Weights of a small mixture-of-experts language model, trained from scratch on English Wikipedia.
Size: width 448, vocabulary 8192, 70.9M parameters.
Experts: 64 SwiGLU neurons an expert, 6 picks a token, a sigmoid router, a shared expert of 384 neurons.
Training: 542M tokens, 5592 steps.
Below are experts of layer 4 (counted from 0) of a mixture-of-experts language model. Rows are named router (the router's row for the expert), gate (a neuron's input weights, with its number), up (a neuron's input weights, with its number), down (a neuron's output weights, with its number) and show model dimensions 224-335. Each number is 50 + 15 x the weight over its row's rms, rounded and kept within 0 to 99.
Before each expert's rows: a language model's description of what the expert responds to. This comes from a sample of Wikipedia text that the model never trained on.

# expert 4
Words inside multiword proper names of places, institutions, awards and people, such as New, University, United, River, School.
router:74 56 41 36 56 28 67 04 58 26 37 35 42 43 59 37 58 55 51 33 27 30 53 54 67 37 61 39 57 76 49 36 63 36 73 61 67 27 77 39 41 41 45 42 35 76 67 51 47 24 47 35 37 55 53 67 17 53 42 42 43 85 75 71 18 40 56 53 67 49 39 38 59 50 40 55 47 42 41 56 40 68 46 52 63 29 32 53 72 48 35 64 62 57 40 58 42 48 51 44 42 66 46 41 42 36 59 71 64 78 37 56
gate0:58 46 53 48 20 50 44 51 36 41 64 42 39 58 82 37 47 63 43 58 47 55 51 51 50 64 55 39 47 81 62 57 41 56 56 30 40 11 23 68 73 59 51 60 29 68 30 59 46 50 19 54 49 69 32 62 27 77 42 24 42 69 35 47 39 44 79 23 44 57 31 40 36 38 60 52 35 59 56 71 21 25 54 25 40 57 45 71 40 75 44 68 44 49 32 52 76 72 64 54 25 43 48 58 79 71 29 42 55 63 68 35
up0:48 66 40 67 69 67 73 32 71 43 34 60 56 61 48 54 48 45 76 67 32 44 71 53 26 14 41 68 28 50 57 70 69 65 40 30 50 61 76 42 51 54 46 43 40 41 60 43 81 27 54 47 39 57 27 56 58 43 39 44 67 42 59 25 42 40 46 70 55 46 65 47 52 61 57 34 28 48 54 42 69 46 48 39 61 45 35 73 78 42 74 41 47 65 49 36 29 35 58 61 44 38 73 42 20 28 56 72 40 59 49 56
down0:65 61 65 77 56 55 54 69 47 74 58 50 60 54 50 50 51 66 53 56 20 28 23 81 25 52 45 44 53 52 36 65 55 62 39 47 45 11 40 53 55 19 53 15 62 76 63 62 63 37 41 60 29 46 45 46 71 47 29 64 37 48 36 33 53 70 47 39 56 55 34 25 49 63 52 53 48 99 51 39 41 68 46 31 39 43 66 49 63 56 52 51 54 48 64 54 48 49 64 46 21 37 60 70 29 41 51 16 43 33 61 62
gate1:39 38 60 53 47 51 31 70 51 53 42 72 15 62 42 61 69 38 51 81 59 65 66 31 24 59 44 70 33 33 60 59 55 53 44 64 23 55 38 71 67 49 46 59 51 32 30 24 39 59 46 58 55 46 45 30 96 33 54 45 63 38 55 46 39 74 62 46 39 47 54 65 18 47 51 61 47 50 56 67 31 30 26 68 21 54 73 46 45 68 61 66 61 54 53 75 46 44 54 16 27 18 61 48 41 59 35 29 30 42 66 53
up1:76 54 41 35 59 34 54 26 21 56 50 13 49 53 22 51 56 66 51 41 28 32 50 59 52 27 66 42 61 61 22 38 38 74 48 53 65 46 56 61 30 32 31 27 33 81 53 65 48 58 63 51 66 36 95 82 31 71 40 50 80 68 59 65 44 53 42 71 57 70 34 35 57 69 29 57 56 76 49 37 35 62 49 60 51 49 41 69 89 43 45 26 60 34 74 36 39 70 28 45 61 58 43 51 50 34 48 55 83 61 57 55
down1:59 65 50 59 58 48 69 14 40 57 63 27 59 53 50 51 41 51 24 46 41 50 37 71 81 39 64 21 68 48 53 51 41 49 86 30 49 63 56 30 41 47 67 59 45 88 62 77 59 26 71 38 46 51 43 61 25 55 48 54 52 63 60 74 44 44 34 63 86 50 26 24 72 70 57 47 56 67 58 54 57 59 60 54 60 51 24 72 57 40 40 29 71 60 55 27 64 53 20 67 56 73 50 52 66 61 49 73 74 72 13 45
gate2:46 44 53 79 47 65 76 63 38 32 46 90 61 49 68 63 28 70 64 39 67 47 60 76 25 22 51 58 35 62 60 34 53 48 40 60 79 15 77 63 43 67 50 75 71 57 34 59 59 27 32 47 67 54 36 43 37 36 42 43 44 45 31 71 53 51 78 39 65 63 62 23 47 51 62 35 51 59 63 25 56 44 25 41 75 37 48 45 47 55 29 58 60 62 31 41 67 38 53 49 83 79 30 61 61 45 47 29 50 44 61 48
up2:54 55 71 37 35 45 59 31 50 39 56 76 50 62 63 45 55 39 56 44 72 17 68 34 34 53 55 60 32 80 52 23 68 55 22 58 62 33 66 25 46 45 44 39 64 51 56 60 72 38 45 36 62 20 50 61 63 40 52 51 05 48 40 58 60 73 71 21 42 31 62 49 32 39 14 52 61 66 50 57 42 64 33 28 52 70 35 31 54 61 69 57 54 44 56 65 45 70 40 52 47 31 73 80 35 73 43 35 58 66 44 65
down2:30 54 53 45 40 49 62 52 57 38 21 36 49 39 74 82 68 36 62 58 58 46 38 83 42 31 43 48 40 53 47 53 41 56 38 47 71 38 65 45 68 47 30 54 50 50 47 73 38 79 62 58 63 48 55 62 52 60 83 14 57 71 52 51 29 69 60 59 34 48 42 22 41 58 64 71 52 54 73 66 36 68 31 58 38 18 64 32 60 35 58 36 37 70 71 26 74 63 32 54 33 54 81 59 67 51 56 13 35 81 37 64
gate3:51 48 50 25 83 31 36 44 29 65 51 60 77 60 44 41 65 40 72 54 26 62 51 33 62 53 24 46 76 57 50 36 48 72 63 30 42 54 50 44 50 63 47 52 35 72 60 39 49 52 27 75 55 08 66 64 49 52 82 65 27 46 66 29 61 24 47 44 53 55 43 39 49 36 68 37 36 60 56 47 49 43 49 17 54 71 62 61 26 68 38 50 94 47 44 48 54 49 36 45 61 54 74 27 34 37 67 53 32 45 55 38
up3:45 42 47 25 43 46 85 49 58 48 48 36 28 42 57 55 67 49 60 51 66 43 50 69 39 44 58 39 56 26 26 39 37 51 62 63 47 68 33 43 38 39 54 26 49 54 42 51 90 65 70 60 23 57 31 22 45 66 36 61 60 38 38 51 50 66 44 49 40 54 61 81 55 63 34 73 51 52 65 34 41 79 58 47 24 58 44 34 78 34 72 54 42 37 68 37 37 37 57 53 39 57 40 42 25 42 39 73 70 62 46 31
down3:47 47 42 45 32 42 45 46 30 25 37 29 48 46 35 35 39 58 48 54 44 47 40 48 48 48 29 64 42 26 51 43 42 29 38 68 66 45 60 61 52 51 54 55 62 25 23 43 73 65 49 43 52 62 44 19 48 45 73 53 56 51 51 68 60 43 77 40 33 52 50 63 49 85 33 60 61 63 09 32 66 46 47 75 37 21 48 56 47 64 55 50 41 26 62 55 43 82 71 61 49 64 47 69 51 44 61 52 54 23 36 76